Experts of a small language model.
Size: width 256, 44.8M parameters.
Experts: 16 experts in each of 12 layers, 1 pick a token.
Training: a variant of Muon for the experts, 538M tokens, 3548 steps.
Below are experts of layer 8 (counted from 0) of a mixture-of-experts language model. Rows are named router (the router's row for the expert), gate (a neuron's input weights, with its number), up (a neuron's input weights, with its number), down (a neuron's output weights, with its number) and show model dimensions 0-255. Each number is 500 + 40 x the weight over its row's rms, rounded and kept within 0 to 999. Numbers have three digits each.
Before each expert's rows: a language model's description of what the expert responds to. This comes from a sample of Wikipedia text that the model never trained on.

# expert 12
Description: Auxiliary verbs, infinitive to and clause connectors in narrative prose, such as was, has been, to decide, with.
router:516504437551536519564488439451544587548491487553529546554452471493445521536478505461491508497549436567443454441529539540450564515485544536486518482455448500551481423496507536553496467441490500506490549471510470577498411483519481432471466526520462558511449602535560498439573513544512485571545549579572494489513456549502488507514557521468492567482567469488553462477457515464507549510444528427520512551543566526510442561563465469563466537439450493442520567543475520438463471472472494556527512516566472499510455488572466455454509555529511436504437473526511585512493599500522499543495461475519548463499438503509466532513530508527520462512469483447464487464446536527455514530582549463517471508477515555488512455438465503493476577502505515464490494486513474443478492477512548
gate1:499495469487512552444522449511534470546562562525513468508456473520413475533511489528494529469484461474479537488511443467401493483513559526491529481550517477510497447536446536474480552518491567554465592481462476486551499504453527528613585523507468497478493469509513514500474491476523459465499470476497543495581516458419462442448487587527442486540523485552467537505491526538562465544478528504529511495498565523489415539512576487595467506602576513550506459512466549482425528581487536541553513546491484532475514537533539483422514520488488450418465433505530495474487531445489485536459535448477448518551497503484542417548557442540448458493498532466424499447539494439508504533561538588477537507425481441466495498491427492554508492527444488491511491492462514530595495448515527
up1:502484542454495522507538553534514450485471519496556602492458501564494511447556473426473467431402466537508522516472422506486487462547441515528494443486465491498528494581501481558488569476559524534509529604485550460514555530449486534498500546494485513490539493491579492522559550459475505468474502581531503463522545487507473482457590523461505507527506559460533517490472489497489437510432474505499477531489394507554486485457535428408524402445393461483512492560433532525409465508547552477488519591561474466503515491523557531485459570555485515471507517463454532494460555496440543503504515483516488451495484425476441540447479493497522506491500527542509498560526468492486440503540478541447495473539490532483549542507477573470555467493490546547490548423521530484464402542474489
down1:463444437387552518515518526378433463461547485481492479486500482463543478497548414536551498513501522582543496480505493520461455498515478500468522574500447485564489524520545475482496541479438574466531491450486539548485472533498478541471542518491439507489429488461475427457477482488441493541540524482497468478453489451570430525505500545604565489576475479517491501460568446488533517507484454479468483483543521544508536439524455520461491531444564447535542493475569460481481474451493522475570496507441524509510450475520580450516473481544472575511490529508451516556528528492478476528481559527459525447526551433543500548528511478460461442555559491514519499454622496500560516501493504521491442504496562460553473511521500471544497426483454586497410408449488457511437492477512474
gate2:549460486537528495514428467509483488475500534513539468479435481472527520480419508463528489472500559487507493468576489478532499559533516516486530525529486392506533450424587572519495474394521496531460484522531463495506529560519549452513467515451405519452509531500553540466484541477510501501487489498458502473502491498521491484444517525461569436506470425530404485478542551494473516597591574544462471521480513532499477484511471469551460429550422479507518503444545543544479513400501540479464504467480469478523482496505467548526515480473462514512525480488554525470426445472535429567464478540506488479476457569512470522488590436511493527494472572419478377484509496464574495572461464500545475525570495521514521577461559587476461538539523542518445437493539506516471487464523508
up2:483569597508452513555529476521522542507443491458482571506491438559524439540503476449464496436545478465542467493501543428478427482563505550487496507467433451476459463521514468445506474515496564589557526509455492454506575482522565527524447541544540468515497539499460457524482553497556556456560578508588459516506447524490496535552479571494507473473527466493511486472517468507506500448523550521476499462562570467476541507460453568447538530473512525482549578557520515470566560477533514509505440465564537509452438522452493474575488485407543471540524508504491471484473387510498528514437537531527495462518543437519484508554460493496486525564448540491491586534474489503440511496520501536477487477495505500439483455499542527489488450439416536533538437471539475597483568452447512
down2:495504498520446521475499499499523482505491502502488550498530531434517515498482468546538432548487530420540544516511587432518392414577456532480495497523442534474485467489516566520454491474524501532491495450551462496394462462476507511522521409507496464510465506424543474455526513498429485457509558482441452561526458511494487419467440449566464442432502606531547583564527528421435453527475551485472536527415473530439517508488552573483536383523499540508504529516483504468564533516463519470501509507489513464475528493511525507504515466443493496561464507516426535548471488511483514532450507512493537527451478474499509496487526535558510484513549557477408465489623574437517451527506499509503548478541485530541508515458493600538491474551515465505527515522418479467465492532468479
gate3:477423442498508511499568476428488491489533455491508521529479481489518463454499495542508593497499438498481478575532536570520553498477498521510426535474524518538476537483473491445504529479441474460475520461450474460470532556495481495556487516449451432440476500538520449456548577492530445477498471471567488481531478520476425564514500470508581518492463460562554516496521409513517454500546515420519514499518444576538530492548421535542526510534480518434441525483507498525512630490499479486501486504535531525525454475451428460460535461451433511571520452466491506453536562528492503495478521527512572548513533482462381521428457530535477455469513598421564384459511576543516436485471492512460501475545479511569529566464494478520468504496523502510546469537509429481527524463479487
up3:531492501498517498494438483442400451512434554504502529541454482447500490462495491466545552529412518517505470563510489475446573463501525490504462439530481467511541532512542502467543530510532560396564494502534517536558498543449500478433510471501531559546482549511380459507518498471568474518537485525511491535519488525470507556477548511543470441494522555498452495496497462434614542449513479501529483415510502504464525552510523487531521496457551459475573590457457523470498510568526507498479490481396508510514479461542495510510520553552564521485458521485537553491469434456502516469549453574484427514480501474591488524515503491544549561487482417545505494588454539532548504498492562460556527573467520505555459462526423474507514495407423505601457521502509446498478483505494525
down3:496497448492478492512540468557516555583550454444507501453467536612432527448448496476566479477532532473548529449451486479572523480485501565494465477450448492515448550504511531498495502492489457562533502537587508399492513531497504546540423529510462489566479555449525504508540536477482575550537526493501536503490484471483551537492577488494470505502489450488476452516545476492499547557535464436464516543434447536550520437544512521436447487461487572479489541534507580530461476434423542479568470481508481525478404494504534463467516420514469436428488438535557504446499492543475530418499562478457476547496552457453508538477514482535525492514524480516494622524473484520502438466426499507513507537470529463551514501480474474438463477551583483497442524551449559453549514476536468
gate4:534483528453483473496507471550494497459447464521474535434476537477575528500491504488482571536537464487500554570486478545477484521474473510543581524537477544560536500473552462462547492497525528555444466450494451546527494541590540541578490499442387474490488444589482536421469540494532459513490475483496536470456504448539540496528504552471467520488493583547483511467576485545493451459425520467458479545488474551514537449534534531477456466476478501475475519453641535534532483524510540531484472453478573446564497471509530483519543485462482500528514556502567486439513523573611493527435477490502536463470510511500412489516525452519518480490574496406440451568526570496482471486529579455556521427479484515520444475526540457442501548500519525578544542518503529524469485527514535
up4:508510514528539526468466492497516501511513519455550469543529444525440471460447569544512510415549477567416525512458531475499489445491493513539533506523504510468450565486528605557473542543478452447491523504463435504548534495500448451546501524532440525502459538502485510518468473555535537462524586554499560551511484570488471516496529479492478452491547544442478487476541554485459496430451546472488538485479536535467580561485476505518501468483461496454428558460452486465461535501534549513486545547506503510472530552509548392471475455448474522480517482483494482447451467527448532532536493538486501556440557493564509498538452539550518512610420523573527528522461405452509449484475528557505487538572511559536473520508521557537475441472409455495513514585536505598504445525439437
down4:509432512408501410456487555463443583510543424519459472503442557472448480489586405528428504533476538489542463448541504521474441457517498564496503521478461535544596477536534507497538515463540453501449512504453513494500549463548506472512556432548425549541546488403497491587452455540425503537473570416467522488526444532488483538516512530547499455516495522550504524518473481515446473463437511542472552518490535536476515509529559481619592572546474414486432491488527516506494469521461507467482503523382535474475522469505519529466499473514527498444502463460475474459460462463493473510530555499511472529498464493497462511440483482436473462507438447504524526546484440531513549489478441521535511456523502452494546508421521497500472469507471561442476508552538477481511455537492454
gate5:484492523436538462523539543500504477471492515433523526467484524547531497530433513531535531519456520550491497483483547478570486484504509564436473478566508526445518513449529491517473471534500492477480566480483537509608504515505499464494506442471489508400481439493488505552553487450432504525519514485534537401548447497535567509516466507486465545526464416497475506490467500529445571515446497465510510449509530451492493450564599555592486480512548504517524430507520542478533420510406522442430511536471459517545542498443588490503486486496543574532505496526555458483565522501604551492558524514535483482488485572426521540434511540456537489444477468521484526516549500495522433455523536522503497580505434505583562454501504556457500539461475586573541474500506496539538482537399504
up5:502522522520421514483495481572587518505509444516535517508524491487518456511452503505463515516475488511582484585508504485521486506454511482545488485435485527410458506558479533477498571461575464547581476537546528419468487564431482508473508563496457450507546581492520531503495503507451494514503494529469522501510477564493512481480517535543505436503477497452520497489464520493606425491520518470503521472527526544563550564449413413489480452497485421498519537510532494479493560496562521500505449493440501517509483493527509516506418572513510485451483509502406509489440528533524461453426487401493466539533576516579477504566505514504441543505545551463532415531528539423547506536421425590498438467473498535490505484496458420431497533508563423507521525531514545461462442521526472
down5:552477395477526499493555511433431485566482571552506576496435451521535518527520499548500500556407532549540504519550550505489585549497508486562528491493495507522504459560465489484490447530516468452555543471488503407480486512515473527570461570493469511422486509456412597464484543475561549516519509525471473513491524513473476497541550519454524493474541579482485490467434520551508553513511502539547524555489511576425519525505466487506502495410484471512518551551406499521483528457521494445415510533556488563490503462531501511563512473479460549521448522490483526481554450524499489402497435488527467464430450490515506506540525466498465480502600467541536539498503556474439541443546467504444424477436438507496504518517499452410498570519507506460462556563506486476480457527469512
gate6:569475477463463466471517478537536481491526439516462408510551453522521513509461528477559533479599511571465486509513540541517514525522523477470418582491459464448527481468573484515486473507478498487468500504532540478529499558540509450411491486503383517401571516516558475495503441483457473466608490587465500499511545575502566429527584570522479575450456491449540487507498589448538473504460537427524546528448491490530489513457619498513500544506482533502503527528541519527510492567462477495477471501512531465536489528419458530480475456583529554430545532476472526508518484542507442503516432512488465461569554466552479544491395494464476514474526505475539500486469471528511542521493506468541457482488493506527531464518524463499528538438543477507520473577560495434559534505464510
up6:534493520515484537428510441506511484489517483474411459465461553500472587483470484562492502468471493492498491468485449425471540422494472463538466458501450556514594545483495498488503553469490482480533462574511535491482491585469468514537387536493526514471514473496505498540531446459464587456486492478486473482467467484532501474465461459534519485410430453501492510553530595539530509462485463526512530467589545475509478533522514470502408499456527571522481582428534528459529518534479448506515491520504476466562466533428510498462478578521455510467545399495504530589596454468521503416513448434513476548541493563469505499530512454467487468504591477611457523436540508474505514415529496510504524548501463570452534486471581494498500569495553518493505475476499485554491454483507531
down6:470426515585567501467500505463462507451442498540541428479561409504494550468567604611451527498527472550429495510548491511501466451532507475497530472471531503482547379444539479500565538448569527478526507532441519514530544524507552499492492492505546533511503525509437499442467492478481482478488518499521528466517462527458551498574503512434543480530497446509501606523509427503537538558544458510558492486524509476554483501460461494545451475541486483480524547517561606552476473532492469502505491593514499510571421601486566490524519579510529553524455437477499474488500510495498442519467516524476409514454456497537535524469475514444527472545481493444503556448495499505586518572512494461552490557527438520481521514420504481546517487472510529544504544482546516504556499499456559
gate7:569475517513537499475469512492461548516447495546522493534549488600493528528469469511445429512464476516495482507493578497421537513576495474468561525484539489507541533459532497509552481471485463428467473485454457526499526527534510510454521512458482475545497498522510524544477435514482380485466524533546482538483520485574553386504494474460515463474503500547551477547468463477524503538431612531472445493452436565533526546574543522478444382518443446501518465530539533519474577478503441539464468482499505531470523434531462531496514479597553525405443477461527438395533512547452513533421532518472574484555454525493554533499550526499573537443510494479503435471583518521493483565524501492508508499459466509522515509415506487429433468474489471504511446529491506499495507515469503
up7:429517517514476487536464433549557499515534432431471461429464479518517501448499518566493489523424508528478503517474515545540521532475514504504521469483498492582441471547486485538488395531476468566568571537516460479463513535522532486502506490523438524485495527511448497499463512469477510511452498490518508488493525498509480536504455487528606548498470557492483524408440450467498507465485488523441508477462431434561500499478451518437510467481568459466531453436514532464484556521526495598492436544544546531488526463533558478518495508448511527519560510581480511536541572483439481515487483481524449455524506589488502567567591514484486581564526519564565580519493471474509461448470510479492532536447457511419515501527511553547461502448433498477514407569537602532493485399511492
down7:514534538535542470491487507444486512595590462547530526445593466540477480494495491557516498537490565518436496517460525492481510555555454496500455488513489470466578516474544490521504480521520532537550454428508518545521510532465453481460449456499537546528413439503470543446478481568474498512507439498599512510496479444525477516503509537499476529488539484552504480529581532435462449507496509461477564531524542515539474518529390484544528490555492513520494502522539484571551497547476494516538478519514477489558364532468438476490505466488519422536531498472484531490502507558466508502576450525541519536501516452436401536524516486430524514476594441533535464537551557607521509472408486563541570527513452484431448516431488503545499505516492531457548556502563461513543531530453515
gate8:438465436528528449521453455512525544504449539341460505464475502496558484483518557527515476503537404456493538540508515467521527530492466452526469505565552440496503465547473476501501473456428458584513572512474503483543549526525545484546502444522527481468413536527465510496537472466465506504513469474437506499563498509527532561460526522532486495455452429535567462482553445530511477405537496464545497471478462450522430526526502443563540490479455516442548525504569521508581497477472460448458457413467535491491470456500501511505541534513468426584531559518479552470486565460498514506466537480404492423487480495440548531503446491526548506465562559554562522526470517570590480519497550562552560502499558538514478476495537532512493464543512485524490546505466493451483444476469475
up8:526516504543461424407552470487534466507525420522472524431516593479499493426481473520558495458363429500507553492524484472509463496532408479551496543476524486479532465564459552547551487554539429506477493507526514512537520472495398545472454436455500499458513532572517515567533461461571467583504469491467499476448500475460450521480504444491518460464470525572418525490517531445512477476461542488482471456586550544484573423480382523524494482536509479397480485502533486512431491508490501426514499493496479524507426479500470492451509513552468533475495524466492522478500545492482558531493441426520482529461488501436461480468516527511464528516466431439507436497477490472526451570458494503472539508535500470463515567458520495554531484514543544466488512582495503424566481525522529
down8:471513460448555533457457452524492466503581532492493518517455494465481488515525447473456509468520453418538533521488521499525563457468419561490555548415508561463477470557460448525401495500490556487481469488498426502516447482576559496521507497483553504547564526446553580557502475556545526499557511501551542498493560468464431545534491518490494470474530482490570529473453538457558486494464581475479543511360453559559484516493478463479528487504533495473484501497457532488469520477525499526498476456469427452464476550548487507521506566485572527580527523464552525487518479534551500517530562527551592620470465502500499450497525548424503548520482518482503509439566464555501515488500411487487494396518517519509538491563484516461503543454549505524461547537461584517493529497520511